config.yaml
n_layer: 12
d_model: 384
n_experts: 64
experts_per_token: 6
d_expert: 64
d_shared_expert: 192
activation: "squared_relu"
moe_layers: [0, 1, 2, 3, 4, 5, 6, 7, 8, 9, 10, 11]
router_score: "softmax"
normalize_top_k: false
routed_scale: 3.27
balance_loss: 0.00339
balance_bias: false
router_z_loss: 0.0001
shared_expert_gate: true
init_std_router: 0.0283
lr_router: 0.000751
vocab_size: 19601
norm: "rmsnorm"
norm_eps: 1e-06
tie_embeddings: false
optimizer: "muon"
lr: 0.00944
beta1: 0.93
grad_clip: 2.0
batch_tokens: 32768
seq_len: 256
train_tokens: 345600000
steps: 10547
dataset: "wikipedia_en"
Below are experts of layer 9 (counted from 0) of a mixture-of-experts language model. Rows are named router (the router's row for the expert), up (a neuron's input weights, with its number) and show model dimensions 0-127. Each number is 128 + 24 x the weight over its row's rms, rounded and kept within 0 to 255. Numbers have three digits each.
After each expert's rows: "mostly gets" lists some tokens that are sent to it at least half of the time. This comes from a sample of Wikipedia text that the model never trained on.

# expert 13
router:124135119112091129117098151119130118173116109137108102136115124087102111093128127135106160137114147160110131137090162101124110138110172140175113099156083151123100154100079140102105158109155103135113101154132144137109111117136120111141099111115132102071118121112072095147134081139118170134148113141144101101112181099122089121127081110123152123131113128106131149130137087145165172125120
up0:155121140131131102125080141166118125093098092138146149127175115080091135093134092099112125090107125114121119138111145082090094158108127083141123119123142169119156137129155144126142138141139108131098108120128177134129132102099110092146108167140082153142116132163123134113122122102114143139118067087134141138139120084107095109126138121130138095110083135115171143115139092137146139172121
up1:143122144141107117130129120087109125151093114120133110124132149081100110116155146119170130143132138159124139126120123144145168160159137141104105158138092132156115137147104137098054172106127112146112105158170124109160135121109134128151100132130145117158187161094139172156131114136099100144157167178117154165131096137127138147143114144109153126141133100101091196125073180142092134135131
up2:137108172121091116146133134132103117136116124113118123156134122106171108123082132126163152112166130166166150157102139140123163141150137148155166095099127119111159125120087161156150163072136119175125151124152130155123141079128111108083103167150087132145137139083148146162140107117128156128133118124120115103147167125109155153107091082146131127124128088155120179136097139127173152155109
up3:114139156129086124165152117142148144137140109156143132124118123140114106096114122111128173154116149161126069085099105140137134110132178160188129118117118135126063124100114140133155092092163112181140150108134099072106112119139119121148100124105129114118131173112119133157148129109141115144140152093111123105154177094133158100153110136127114124112133108169156128098090138137150108139120
up4:136157080113134127140138153138129131121127132151130142178138092140099108113143132119153154100173152155165119115146174096128099107107143149115105129116136081121118116097153137106119153129109149138070099140158128151098101132126157132116073128158117114113131120139143152134120151107145162170106175156109134142150130111088117134148169125136118133158123102116089115123134130132115152113125
up5:159120130128103124135136146097177122162118140126148131099135167076123139100151134184143145138092152152071134143154157098104136134140113104106066161160129161139150113081100144110086143135119079136105091190107136116115139163155106137121095139089139111108122113093128121102107114133150150153160163132091133186104111112098098058155107133116097114157102105099093165148085108125076105084126
up6:128125142180092195132124107121102110097136109126108107147124101101128063075099128107117103138124155139110146115123139085126121103147124166132149148093123107162145179099142114118088176138101113161078155075153164111113133109147118087121152153124135118124131110111100104140146164149102129145151132134145145105109188148162150131116103099101119119132131143145127134156142132125144149128110
up7:090127138125097121152103126117129158153148129115128077114148087120105105139155165124100112140096133138126141137122123152158114123115125106122103136124129122157102091114124084138157125071137129146143113156130089128124129117123132133101116119150102122140128113114121130133112115114104093133067121125088112076131170147112093150097112154165131117155120135125121096162106108085130087071112
up8:108095119154174112055105171117123131154118156170138138137088162090136119094119152119159145123105147136174116153103086151122133122145122159153121109150086126156173083134087057085103120124133174130097124156122130124132128136127127105143154181167130178114119099136108114090138138132155140156182107147094088129137112098139110107143175117147142128116148130135123105146147111131151129094110
up9:107137114127142085112124121142125126151110105109112122093164125106107170141128142110120110128157140137162102170116159109101085130147173121134144126123121114142112181106121140131130097133081167155120114172111111144100144139120185147121115154125159106090133101132113112131143140141101092117134155102112133088092204179126105156140155101109144108104086158085147087148169180120126120132136
up10:081129123138116087115106102111156148151096156127106107160143104143161138159147138139113133151114120114163120159118106115174086120153105143093113097149112141116136164107137110120136134101163135214053097153151132110147125196106080135103099126151129077127090139120108113141119138148120107155107163147125139124101116145112118105155154118142110149121106140110123139125137101145091117132121
up11:135147134094100060140140143139130144077128100103095145124165161066104126098146117101131151108157171127100146135096099102122113113115132130108130137102149173104156111097125136107116128120112139139128123099112140109112136142103142110115155156114120142193099119153113136159132161122105094133120095086113152163065113138140118130122084102125145111122160140151121164109156147163151169134151
mostly gets: " is", " are", " to be", " was", " have", " has"

# expert 5
router:123149156102116158105108175129117093160103117142100127105100119083110077129111121131094139136156132135124192116099137063106108152122157122156102121140087123122126129133111137115097147075149094108111109147104147142113142113152135132132101094113116136101119089150102097133129115158113167121141150142154108108120147092135071120104098120106126132127117142103148147134155105132149168131101
up0:141144142158179164119123147129077097138153150131123157119121115152086122135101135141137137120154142140147156118135110124102140119111138120151158135106130128133164148127142134113113117161158135098143093119131140119140103120133128119119166129136116128107143167112121092130106105085191127142127128117151112115149124138104112104095154169053116132140155121115145148113127129117151164098084
up1:158115151101091120084124152133107112146130126139107145125124138142166137138140078123090121144145177110121131117119098101128110089108126138132172175086112122121148104127160143140108133146142123129147095113161124146139134114184119076134144115111070122141150109097132093146166136144114129178103082150178105137171176124179088152154110116113133130123149144139152122096134116121141134125126
up2:124137140119097127129151123142113145099140152097136149103093139114082140115146126128082193120125152128108126129099081133156142085094158139112132135165146121143136109133104091108118143146149103104127135157130120140108125101146099158179078146086125110111123125097082105158119110127181176145144131150117157112122113078174088125164127141106145136118122132114114113093124116165106172138101
up3:085122115163147162105129133142112152135116133175154117157119095121117108125112106149162130135099154122095128138147126113120108132143127158119120147080170155164175141143112102106110161125133094126135130119137128129122099138068151138141113164125172148142079113130137127177126123126139129101120120115150118093119163166106099117096127179125096154109144172099143131128156159114112106154126
up4:123163128133096154098127120165132149118075159125089134105130122118082154055120140123118137129148138148113131142161159090147121089147172146156118136134140108131164176085092142161112110143135068161127132153109168106139112091138108123166130124138100122119122138095140126100131090114128171157119118156096139113124124076101088164093145142117126167111134142136107124133138135151142153176149
up5:153130126124106151131151106165172133100100117165098162142117126151170123091122150115175160114131084134156110127112123119103088124088121130146127133078113065140101180109122142129102129146101159109141106116118128131130127131117126138165143106111171135099077119153148105154113102131134132152105137154093104174128136102116099129120091130128102107139143111136136084108114163112108121122165
up6:171101110091122139137144165102091145104142127122085136123114139093157141114111164125101121154149152153119163117163098112092124149094116108136161097148151092135134154152146106089160126128140149107120119151138150102131154104149097128103125129145137143120135095131138110178168122138149125117169146071132066120141138126120147153147097143119118146153129152116186141188103118118128106145103
up7:128119110107110133155130145140122117137136123169114140137129138108155144170142124148100104148097147071136114091131107144122129125113110111186151116137147106154094145164139112128098165095102147118130147121154159118136149148172127136119139091099125084133147147114090125146106140136140121109099104131112117123148143095156154149162121151114137093118127085118110122093159144098106144106165
up8:133137118087129172155124167160099075084151113130098126147069130118186148093134058094128103136106137149139137124135119115139132108098147136171110127109103154123111104116125151125126130150145128123133105134145112127088155068156137134126120125162124175178155140126137102166121080139155108109101146127160140136152139114173141128130089137130166100155139120129121129116160112131095144144117
up9:148163132142123098140150140204105107071130143126125140114108109110156130125136114143127120142135144173152142118164141120110096156089119096149152118141119133136123168162120138096108135087119128111127138127135199156157105111135167158128160165149123146096083124121084120146126130086147137108121135123132146106175096117129127148184132138134097161146140119123132131117151051140143133115126
up10:152176155118140083110124149149158150136133129189155106127145101125136109149097126144110153143146144042137178117138132112116120103148155085159107139137161139155131147101127127116138117118116075108143137082166117118147129136172132100150129152098107101141132120127134127125138129098118161108145143139103127128151123104123141115118142112134125093168139154152195104111156116133147136143115
up11:108153147117086121142128134136130133119136122149088135099157168107111101124141134156119096088115129130178170152088175074137134150126095122139151154150127153140098110117130129165147134111130167117093093105133128099098141082079139124098103150136145121105130119125121139166088153108138180124158137109160146122139116150143129071126121090101143131156102135117150075124122184166097143187105
mostly gets: " used", " about", ", including", "\" and", " include", "ed with"

# expert 30
router:118113148129132137114118153154135122150085117156140081115114126103081118127145142135110161175173131121082161115123147094097125150113121141177105101126127107144144142100090139125104130105147124075131166160123148156121092128149159108115096094115148099123090103115096067187136087159119143093126150104132112148111113099128095172105118107117136119108093165123145126143135112151152113123148
up0:116100141179133045073155117098096109161118136111123119110129149151132121117130123138104102136117124113136159088132160113075140126112108128129118104154117153164131144109117104159143134116125138098089151151108160155121112119147145148113143095156121125158140152117144101166111110113131090103111140138159130085152115139115134120125157108148153130119129137118140094132139148086156082099111
up1:095100093085122137119153153133120128132147112156158124116139138184119113091136117150147121166120149104067143128120147126105106096116149133182120112144112133109146164095104137110111097101114144075130140166135121149167105142160163152121121113162116070109152126131132140097130169134115118163184107135165131130145125094156122174148100141093103107136139120133152153095146109125116138113119
up2:177161153129116128119107168080085128121161126151121125105081142155107123110121115081122102133125098174120129102116135128097144125136132152121114123116144079118141121115133111145113139128109131055097133092147176106142114088159128131118106104126132138100159153165135071124170130107119142114121176147187150132107131127104125174061120098117174133113101094117085169185141109149141111128138
up3:147147139131138091127129178132171163109149156153115108140133097112109136163137160140096156141162140096079127102126104116139096180138119147169118105150163150105140111115082111111125125145123104104121126111132105179075069158137137121132138106128138117145133119120122058151162105138119140128162133103096094133133083105121131122132135159091145128100063160129136120167156130107143070125080
up4:091125130092177146124141139148160137156109149125111097112119105089173182129140171099129134169141162146140153090093102120116156133108145127101107098140130135147136089079120131131080109123132146112124131134115100127134092118157104162116075130115126123128113123132116149217085120144150113149165138121154137165129101115130079099117130091126098172133160141147100155154129147129095121155181
up5:139123158096086109139145091121124117098138139101121099110084123139117098118124116131109124166162137153108143170128146093137145132172139127190076106151121133125162191135070118145100137109139136092122149142116130110126115110154138110122126116106158123148126190135165120170156109113130088089100160136117166120105138132106119161093178130122102134152118151126130123123113166104128126173122
up6:142104128123122141093144122157136137096084108132112127142136131128126134118139147113149138139159171159097137150132176099153100148112132129145090144113101127146145149146153146100106149144110135077160146142142117134125099118123128139153092117114138117142101134112112091152157117102108167096125181095138187129119110166148149133105148102185134133127134122094124164137126127132158108126131
up7:151128156147121134143096110113163081132121126151104096162128125105108156150159144087158153144123123184143096140135089141131114088075104133140140150128096083167139141087098141140161108113138128107144169133146111142154146111090152132159098124152135163110152133119140099174123092138174146153132120155125136134154133111114161148104147136093152146158142108142145133127152138183131103081163
up8:126124154128137109126134131147161148116106118166176104133158141101114093130149132141088128139149131110101160169162137140133120086147107111169152106141083151160115165142162155112165146104132071120102147150186096150138145163118090114126153101126134139109098108076112126125154119158099130126119100098140127113128126123105096194119081138078186106104100103133118102149166154102163150114138
up9:136162126123158134122107147117143110114089091157158110080097096144144117128160099098131136099113141125152131151123141094140126112127146140135151156111121133140095133135123156116162145103115119118131153132122140116141139123172152111146132093162115150144118187111145129136177133170128123077139184087131116103132205132163143083115163146136114132136073107099129139124112187098101105171152
up10:116132099177130152156116157115105172170106088149101124167138136124085104112118129120129142136135141139136170166139181164135063090114138144116129128130102114109144115142168164141134113110126101122163164145111124158175160161140132132118132140130149133107098126154146119177124131142157115135163134125133122140147112108133139118127101153118116079125121142154119099146110131162173101126143
up11:131125092109144105157123139154165132092109184177140115130144146098093108132133131139131140159165142099117148147136090069083109138124103100095111168160128113161131100126117162115115127130117134105101078132138128137079097101144131119170160132140149128133157087142077130143097076146147134131112146123140134147130066131091140102096107103104126175135115155140141111140147125139120118136175
mostly gets: "- Coordinates: ", "- •", "- Born:", "- N", "| Preceded by", " | Succeeded by"

# expert 16
router:109131137130072130105134147120116113138087096154137123117093104106084111096111126157090135117147116145133142143114140104125092170124169133179113113148109159132114168113081133118096164094154092120092113164122140150118142106140155132130099120113096089065105101113081124149124093140105149123134130120115101098106161094134104092108096113103131125113125129115170156100165127122163141138122
up0:123102109144092149125142145116145138125086131130118099112148131153112144130126117127101126110107108125135091148098126131160150116130146101149111111107133078110122168129079109145134114109148085126149107145122107082099123146164137117109119104173118107079132145144135096120095117108178131143150162162123139164130174134161120124137130113111149110136168102144124122134127137108131125138147
up1:133121125142136157093128107149096155102129113142134149144134129119080113118089119119133132130115136168087073129178140115127114109150155153148150151098132136092161152149101053117133165127121137118081113134154165164123136138157115129096148162131144141115118113112080120129083125114125170099129125170102107123126145080099150140133141152149139104150085091162117088135132101128106168140124
up2:137129125116147123123123107101128076194131118164124175135163107139086113128101131106124174127125140134109131106134129206123141119162152104101134123136122170116156159118074142129129125089152136120054128137114134124172134137127092095153094166150070114140088105128136126128143146157162165109127107141140125083119141125124097110109150110137116116096146113104130129137124122108146102150115
up3:173109153144122114068164134112129149122144111110113152124155103083151083097091150153116118171157091111130138123126103141135142091104136131146092125128128117117115146106117136164134153091148140131130129122121148141144128161102098177088114117136126164141113137100111110141116119144145077087148137120140117100117074152139083135132112122118126075090123121155156110116151122148156101115144
up4:112112107175113100121114118139102076153155119128094119115082110085108130138092161108146161122137112157132129098095145098100108119093116104192134081122152141164130132090128136105103128142142136134114158107118141132123139136156138143144098145145121172129136120065125083123176124149140128150143126090115122103109140115124147106115115134099086107130092160125119125118133132100137138097156
up5:124118149126131127122138098135133149124128147124136126114102126144121194108137124085118148188142110082089128172136169089137066109110115137155153085134124103104153135121116123147131123123116116142112097144133144117139172097117109087102111155108178152098108120109081123111136160138117156134118173129112098098098128118088163098106120124136126110121112138119117112173114182110142136152151
up6:131106156140165158116121142130143140075146122079124125117156125131114118090110131137128101137097136147105168139104135119102101125131102144116133157119117161142080143133178123100105140111096136107084086125134149121146131114118128121129113128153113104132116150126150090142117129102105161102133106128097084109112138140108183110113115107125174131147153152133104125198128112147131102179120
up7:141074162163086136119106130133111142146147154108111108135114140063152174102120111185113120125178177181137075103127147114101125100141166121128164106158098138107183122103142103114116107085143133093100129140094151136115134142113142116084145123129138112111127121102096103109109142124142171146142099150079116095127163078085162139076129143119153137075146130076095118133119145171131157142114
up8:094118105132142145117100167122072127128108105099102166138119141130104183084152110092117122126124097174143114195128159126128119090138113106093118080148096120096089183137135106156171114108104127171111131141152160132069124146092142109144076136160141103120137131085083104108143134156156131123176128113144131164130145123133135117101126121166123133148140163090116086123132185139147129159170
up9:118146138124116124109103132105125129138116102122131113146132156095060143173110148135114166151113139172127061154097149117137117107108151121078121145135127121096131154183171129036125102110153137091085134150168083179135147123106111109129125150099124141130081136107118083145129133115116163142134126117125098098082162104118110129127147175127128128124121117117122120120142093118104112163130
up10:096103192103124096113106119124129133145144120136153119116125131119138137144150096116117097096125071179158147170154121103124106130121146102166141155177104119180107141108122136108141128176140120099135126134110124139127148170163149139141113148125132099118103180127130119123106113116118177121101138124119173120097183142120131118146090148140188146130141117135169139138146112099134124151174
up11:112103159136126114129138134171184115138113102137152145193117130129150131158104108140081069122133104144116128136133129124121110129124117128163142123120147112148152093089107067108101117122138126160116117138106141128159157187120082140122106124119103142114087133120148138146093142125185105083151086126095114103112119127130047107140123140128107146143120134128127101113159159073098162133141
mostly gets: ", which", " These", ", who", "s that", " This", ", it"

# expert 17
router:117156154128097129097132165146121143147110117150124127115107119127087093100133124157099147137154170143124162166122152102151103205144166154146114126103138127113078169124126156113110158073135114058127127130143150147133163085106100132141096132093080120120125105132068128181133101130120154072136138146138108107124149112125122137085117091105113139122124141099116141104147119152176152137099
up0:115118145101099151130115151154094127127133091162144094114128111089161110126133106112125142137117093145130135159117118096125148148088153093134134124090156136127137101105135139087106178117072097091114156163178133154143139092118101153096154125093104114140191144118104115140150124172166136119108134087118101134144138082136111130120121074119090143165180153124123093149126122154141159139153
up1:114195100097109155117097146150126085123107138134114111150156194091099130078139128167114161119162147108135130141131125137104100095122148116119087167172134144112129154145127100107165112117109126095156155142135127163112123129105113134116104176132088107080116173142148114169133143143131113087133155096097123157154127135144139134117125111068190158120100127138116126109104134118119112089127
up2:064145131175102124145111135133120110091146125118162103106098160126113110117173144145111112118118173124164158111121129098125165170085159125153121156095168114083134120117127140135129126142171163129119108161123143135144112108164074138152131111124121146120147140115107133131135166131157137149133167154130153127108184123160118128118100152154110158098156119129163110127119105128125137123125
up3:090163112129148123132126122175131163120155092176120126115121098117121112118129120130155146106116122132139141123100122183112148151137155180109096100094130159113151110135087105106105098130128112116103101141126094123126136111133134130133139155100093104106130121159113108119167151124139136130107143149139150096119119130172125114093139119166116107121161123135099130131158115146143115126131
up4:130150153108112148129122107137113112154142093171097156171159133116144120125185117162115136175153108123108130121132120185132139166101122148126138130138169110147155178136162163135130147138100084083118108149165113131127140133101181107134086114136119123123062133134140146182137136104108148084120166099098119084117151104123139122124094159114150152138199152154159122128153161146132127077104
up5:144120131091138116130139122138116143163122115152102104109109141095146090124137150144113123132165108118161156108131110128148092155115155134175118119151069066100112138129128113093103126119144157097175108137151099137138123158108164143182151116125149118137093105160150135191170183122122144084095039099117104108138113114104089158128158098119131149143116121144123132122130160066160109135106
up6:090108132128142128117137123125168134125163053117119104146157097127121124130156155152161139133132114093099144164133130136125111132114126162118114133125173130066112088105140155111104115116129109125134096086126115122134146121123120155148121136128099133131134170175123144190078120177129138145188153074113124133107138128101086133117108113129132120116130113095159121116178154113104116084111
up7:074159125153147158117175140121130143128169110123122118101128097129142121132105105138116098147126127125162128126139117143139117176162133160111123125099111122120103102146114109144154137127124150077143078124138141100119122142103102155073123129095093159121138091149123127146118164123168134122162127126135126088151125133113138087073153114113151143111134132136118119098089145145097166123106
up8:125160158109156120132136115111111122128161095092126131147141089139154116115141081174093130089169120118135134116116093142136154116118134113119130128110108115082167107111090122147117165099114124142157100145115145123094121128124100107171118168099141109132116125155107154170136093121113118164158135114126121148133164107133158179148123119087115119114098108102146118115113136121099115150113
up9:115163099102116112094136166155132138131101121083126139097137110128110097101152183194097070141138131147145152130119151129097123126121162126172146105154159116179140136138117141172109131145086123078107101126168146099106131131130112142149121126113138143138119156144115114114122122164146159069131112155104132117098127144118122134126085103153126170115129120092105147155104113145109159100124
up10:117085163120119095100158141134106109136123141113113135108114132100096099079079101125171146139094123144089139134094137135152066103108141137149160120108109139138126123154119141124134166134100127075167077107136124143139123109188120121119111064139093144110151112063146121148087134123146148122131132142102187153136129076118074142118128116110159113134131145112165080138128165121092154165115
up11:131166139129117133124122135172052082120153147129123119105087136117107167126146162142129099108110166127108101145172115129109123121135159092150096106131112081110156129155143159131119144134103138044125136158120113114095120131109133139171123142164119142115140149115071143172127166143174135159151120119153165140120126118122125123095091098104118112124133132147133134114117126110106128106129
mostly gets: "In ", "- \"", "==C", "===S", "==S", "==P"

# expert 47
router:122174131121095123125112160079114115164065073154091105148106110094109091084123123128111110129159132117091164129093124123121107188149174146170113125129114130166091146110110146108102142080163091099101129147132124146080084078131148083152128111154099119102100104136063088162162063144137139120149157129145117115105163106122122104108108113129143146093133126103100135145135118142175143157144
up0:120134141135094117093133124076108105114125119161138138135107124143128107132094168154129106081107099110158153150081202128091104140133148139119126135092160136105147093109112163134174137132094149150119110208156133142128090094095093125165135148136137124120146100102115073134145137134120143134161132108157128143119168155116116098123106163151150121145139079115129126121135132124204117107130
up1:132116080171115103179118152157189131113165179118126123115114088127108118136143152136136153134136157127063143154109124158133097145148138179124097143109160159147155118067116129145136113137101101143153134153115101113131132111124082122147134116161128096121149132125125130184144095176159134127152134110144147127141163131110147115087087129127104146139126126122145145099095123130154122149115
up2:152177109129132148130148165143119119126096128141110136112142103095121138093118120118099137179144105106154123134108149100103124137149125089116138061118120086120122106126136131134125153126158143135137078143117140147135123133164141125134170118137159102118125164087126104107104162127108122150141137098129148143152120165172138125089127146131092090104139117131104122134141103130157152143138
up3:164084096130089122181123082145152138079116117130086121082145118141141148117145102126106101102104118094145122139123156114117122182116145100178114157159123127125148093124135152132121191157174146122142115167103115147106097136109082146127153121154093175111131142173170152169144145152129105118099145125160158104062134134133137139115082111100103136124147114135096120109143145090106143129159
up4:122156141115126119147127148126180145155099099155166071136113141098097132112164152081119119083116133158106151138113150133126084192112147150159120118102146121151120100154117131131108109100103089157109128145143115115119090124107170113128155109091126130129125175152150119172097176083126111088131146123146120094098109140082107103129145098131122141109120133145127102132164172165107135158175
up5:095106158111105144097104102114160123145110142146165101148091084154110090134144152133066134174125118133097128168115100141117070116150116122097140145107087091151130150126145128132099190153113124104156133198094090119119097115131120132130119101163180142134124118096134092118127117157111106128124116118143136115095160128069091130125131107136162127159146121073125156139123128117095145078157
up6:115116134177110093125094113163105128151103112136125094152155061131155131099178131096130131141116147175124096168083129158095132127164168156119136096196117107132145157124116164110084118100113121136096119158115157133079101128155150109125170130147084112078122129104130138123134134126125169141102172133104130090137119151142147132109143118152131116096150105120097119182170119123137147148092
up7:135166130122111106146099131135130141105099124151144149144136128127107150071160121124105098143183168134126160152129171143122139189116115128167111122115101101123116175115113158190083116102110126146120160099160102119132114120104131123167091136116132140140099123146119166159155126140153133143108182155096178099134102107144132136120125125136124130142162155128128174098115140122152158109144
up8:126151127145142121122108132080141093131086095155131109127136100097113117113156125123104162146195159110064135122107100114089122100170112122113121124105077130133113156116127122102100177114142084123136134189131128195123136115143147131139111136170120166174162131112085136173114108161127119148139159114150107140141120148121168132087124115107178116117118123116150103108134166168157108120117
up9:155134110136115119093146133108152138180155164117082117086110111131121126107063190107128105121106140133122121106095122135097165141094137131122109087180121122118129132195100098172110128108158141100122161157128162107113119104100123133116139167154203121147096112187129111149145127119163120093135117108082093169127130106095090109160163096123138132111145109154142142109135082131135142136146
up10:121132174130121143132130147133099152158141116135110071120135147111122077163154106137141099139168161148137097157105114156183112138141174123160136137092137117164123158135121114109142077108116093128105095102141104180153085098120082072119125135106137152101140110115090117160131144144133130114177077094151122117072159117119144094121105104136121134130132114110142105126179136105121126139105
up11:095205130107143107116107105114095143110084076150139125114145102139103132131095127115107113137139123111109091087166106134161133100121159097120097120132110105098131145132137142084117130115114122113104106163117205134146132112090157126146095133152140104155097118123124114116150124090115075165095109120135105119122146171180121110116150144101134120085142107128130129134131109152125159177149
mostly gets: "|", "\".", "L |", " Mc", "ed.", " Mr."

# expert 25
router:128124132136078172072116120125146154137081104158119116131106124106060102115159124097103102162136143145091146144084143097090111168124135136135094114112108133132130126118111141117094150135162139078133164139130134134138114121144156114141109086135119117120081113119104107177131090162119135098152130131146114140132135107110088158111110084114163125089132147118106125141137146157176138129120
up0:150141129083117172111115123125148124120138119141151118104143133131106135088087154086119101097115095096131114112089143136081195140112126095121121118126093127112116139114127155129134126155167095146137105149151152068118128120158127143131161139117098122124099129121114134123107139114129107098138169150164158139131165096097122144116132099128112076112123115160142133139151097158133110105142
up1:145118133092118151111133119098139156132130133140108111055143143131126076134133163116101151105098101157125132149100098126136150125122110123149103127121106153113158128079137061128085161116144132129106136172068145166118130164159080118106095080155153130110115113102123106145130125125126113096144136155140136139130138183107101135149134124123092121154133108114113075140156123159134127147108
up2:115165120108126141147124135130143175157103121137100127155153120137125151140084120132140134096156152087141128129148176094144154157133153142122121147132128114099151089120129120103115152147136164119126164125142132137133088181167130149130077146133134153121110139171092093192115083146101107064099151116177100122129155103128075171140117114089188152131119106139121117136120134133123136121203
up3:118159150134095134077110153124155156123126120151126151145147099120069120116122171135130088137140157105099125170135154094151124176103080149171115099104114142147097145086124169100112142123119139131118145125149138138174172137076146134117132136141097117119102154116114108172132118133120130141103163133103145143108109124140141122122140104151128156090145084150157150119096185141150094105098
up4:146181096126126115131145138151139171147103140106123124126086113144161124102118172113103136100116161129125122148124132136128114164151100112098120122144095156088097125125136108132096113170148099091107079106121170133147128148097171145133117157094141116140113106104166137183120110167165112089133139135169117164157129106140162160111122106142143140106167153111145165125113081114130112147156
up5:096167119119129094088119133112124126093137117184101115165105124090110127124116115136151163112104139107109126149135117129132175109124177127080132126111118133092124134138127146115068107109163127140157087106117140111106130125128161158164110078157112138155101139108145139186128107118086146060097116104146104153136116143127109134124128122140127132135137138115113131180129154125112119137113
up6:155158123101083169084117128124143116119169102148113093136108123182123101124153120128107173109134153135085158131112145119119135131143119093132142124125087126125098109132126121109157153114148141114130110144190125128100112136100111146115118109078155136152106124138112094169094123138113170135149132131126102110166088119119107103134125119155158135138165162157120155125097084168170126135114
up7:108105161110112183140159119099121134151092084193108139143153139153143095118156099147154106117108128148110131128157123157099116134117162129143148089121181105153113138117145122130078128113131125083125107138146167065135169134129152130149080132108113117109124167154170096161094127164116143133133119142123159127113123110106162151106154105131161131147174150131159150112122134117122158127150
up8:140145164140123138129126097116153131107111138158150132080121090101120129115173082100084131149134129176125096122145078128076112152099120130158121131124135098117135137110104135116149106068134183087146176132106169100121132141122120126141117099095121121144161163141130097197135131118153107171125118118179125109133117112125151121140111099111157146071062097127145142146147109128181129175145
up9:106131157154113154108105135128133185147125149135161112170137139095124098131114151103130135103101108108080133126136120125127117138148106139114072118160147115127160097168126151151097117117163143113177158119147124136140099171137154196143132155154099095137117132159062174172116122165117108131140126146108135139123141133122144136121121090104159102120162139091128105123101100145137135146137
up10:101151143089111123088109133112119132128134110146138123129154151128133123156156127123134119130127102140104143148112106132123162098133153150130158147115137113128109081131187139123137142126132188140143135127124115101158141118163122167121082096154145157131102125132114111180133113122148130114167138104140119089140116074114091130132144120174146090109131104135107083107078102175121089127126
up11:156147134148094140099106138147165112129144150103104109131120113117143130103146104126124133123118135146138102152122130187108159144150183114126088145093125087143119096093127210137129108138103177126148101122129129106137125137131137120159125175090122109119125120127119123191076149180082100106137070116145163126154178114140094151108107128145126106115134102139139134155138120125155106116117
mostly gets: " four", " two", " three", "| Party", "- •", " five"

# expert 48
router:142167137120087167146110144115124078134110070159126098150092110103091113095146114129121150154131142140100133135086134104111103150127146150136098122145106113165127154106078149116110149119128127118134116124142130151128116129149103102130119113144106131112109133101098118163171125168144168138128129152148109103144129088139097108106111080124156145131069117103129157156135140158185158135081
up0:113100133148122158126122140121127137126136188107106146124093111101126137137106088153137126154096097111095078128099149096128112124124125145121129127126087119141120118086100124144084146125139174129132108152101116146141092121139161126111150138175153085116142117109163146192122095124102142112127114161137138085085128109131146154175139143146140144143076135116121160123139108179117108111120
up1:129138164153148134105114125109116105157104107116134093106112128159072136120160149165148142161114126095081105100124137125106127120131139112139127098115158149125122128126102131108144119117145121120138135132142148167137136115137127149125156144130141086090123155093090147143150160148165092136138138089162124133171156124115133105158127100150155096104094092180119130134178107112159137150153
up2:090127128122086144132135130107145114116115125156126122119130138114097090106144129132151127107173136139120139103111148081119119130129108116150121133112103143147110108141180145150122105104154113130113121138147155177110171125143134134114098122116155084118141145157164119145168166132152106130150125123153113139147143141140169145107136139125130168084138081096087133126158133139087136133111
up3:124084127172122161128139126157160131092126106148112102123097084077146129093125111148132159132106095151140126185107100079177106149135150103106114156145110125177131126110077117122084137132116153113090072102126160122097096129126119144130122083163120196110154100124145109122148142153155157134132115111076099121116126111156115138099162148133103157124133100102114141141137124126139146104128
up4:125113163097137137135139136089130111101119155109122149134124148139109118151113140158131117149114095141068108128094149089168102100094142152136117156145141173151158125112147144184114135143141133120181126127113108098110133136182117143144101151124126133125056135126155142176142063149152106109143083141115161106125169139183136095127103147085104125144088133170115136122119111109107096127143
up5:117130060081104116084146168137149147103113163142160095103152120108141151148139141117127144128138087180135195152109135141135116110120134147133104157102123115117107109120104123126112116144120136095135109147154179089143165085129160073145128104123152126107135163126083132116135133130113153142132109096125104146122066127116116108111140132100101178134130132081096147135116170125117125143079
up6:111107163140105121098103139111165143112150100144160115131119148165143175131121111111111154095158153113080084120061117126088134124133089126138160138152119156162107124114139161115135120088127142100105127158143122181161160138122127126138113156131114127125186162108155134147131150121151144133136128136106113052141140114130127138092100093094154178110149105144171142123139146106140151110084
up7:146117181136114104161135131106134122068105134153107112109140112102116102114139119126137121144143141123089107149103129145129117108112109137123114103074145160134082136118124112099076097139109132144109126144110143117143151136105145116098101165094128113104128126092102126187130128153175141151092132097140088084121149137132075134086126125121115123087147127084105132149126141127166142116120
up8:128117158113152134141147154142123115113142149136152135126090152175136155084130133139116140132119097167108080166132111105111126089133103132163095080130135119119126132108102107156110132100122161078089092109099086130113134163129149147111136112134135092132139119064124120129129102145167115124149102093191118119124154134117162119130136131131122091135131126150145127152076151114168146086119
up9:130116138147109096124131148150110119141164107110151076082117151098131132115144064147134128171125149124129108169124099109143127196107144122153162131108148147146137085147107133155108116133126122117142130133122121158086089128086117157129130120157067102145096158108100140177130110110156146137137171117139133108157129142086120139144138123107114128129122107133103132128142161120143164147135
up10:116124143177097136101132130102113111112114128117117106095155113068141134115151136131125140149097153165112093156129074103072129105126171123170097153159105104128130125109125086141099135091141130157125167148166110123176094107079103103111089114203116149151132112177134121154132083117132140123168173094149098166126119086140155132152122141141120139122117086114125125152107116114116091080109
up11:114174131094135154125109146132130135121111112127095134115148101087137158137130109097114088126148164105131172108137164092097122097142123119124108140145137121106115134095119129097119059112132102120118123119148120084122122140152148124145118131132110179131093171154140101091110122098180139134082117159137111152079179140110104117106120085062122130097115201158147087134108122112090166142097
mostly gets: "-S", " Pro", ", in", " pre", " in", " pro"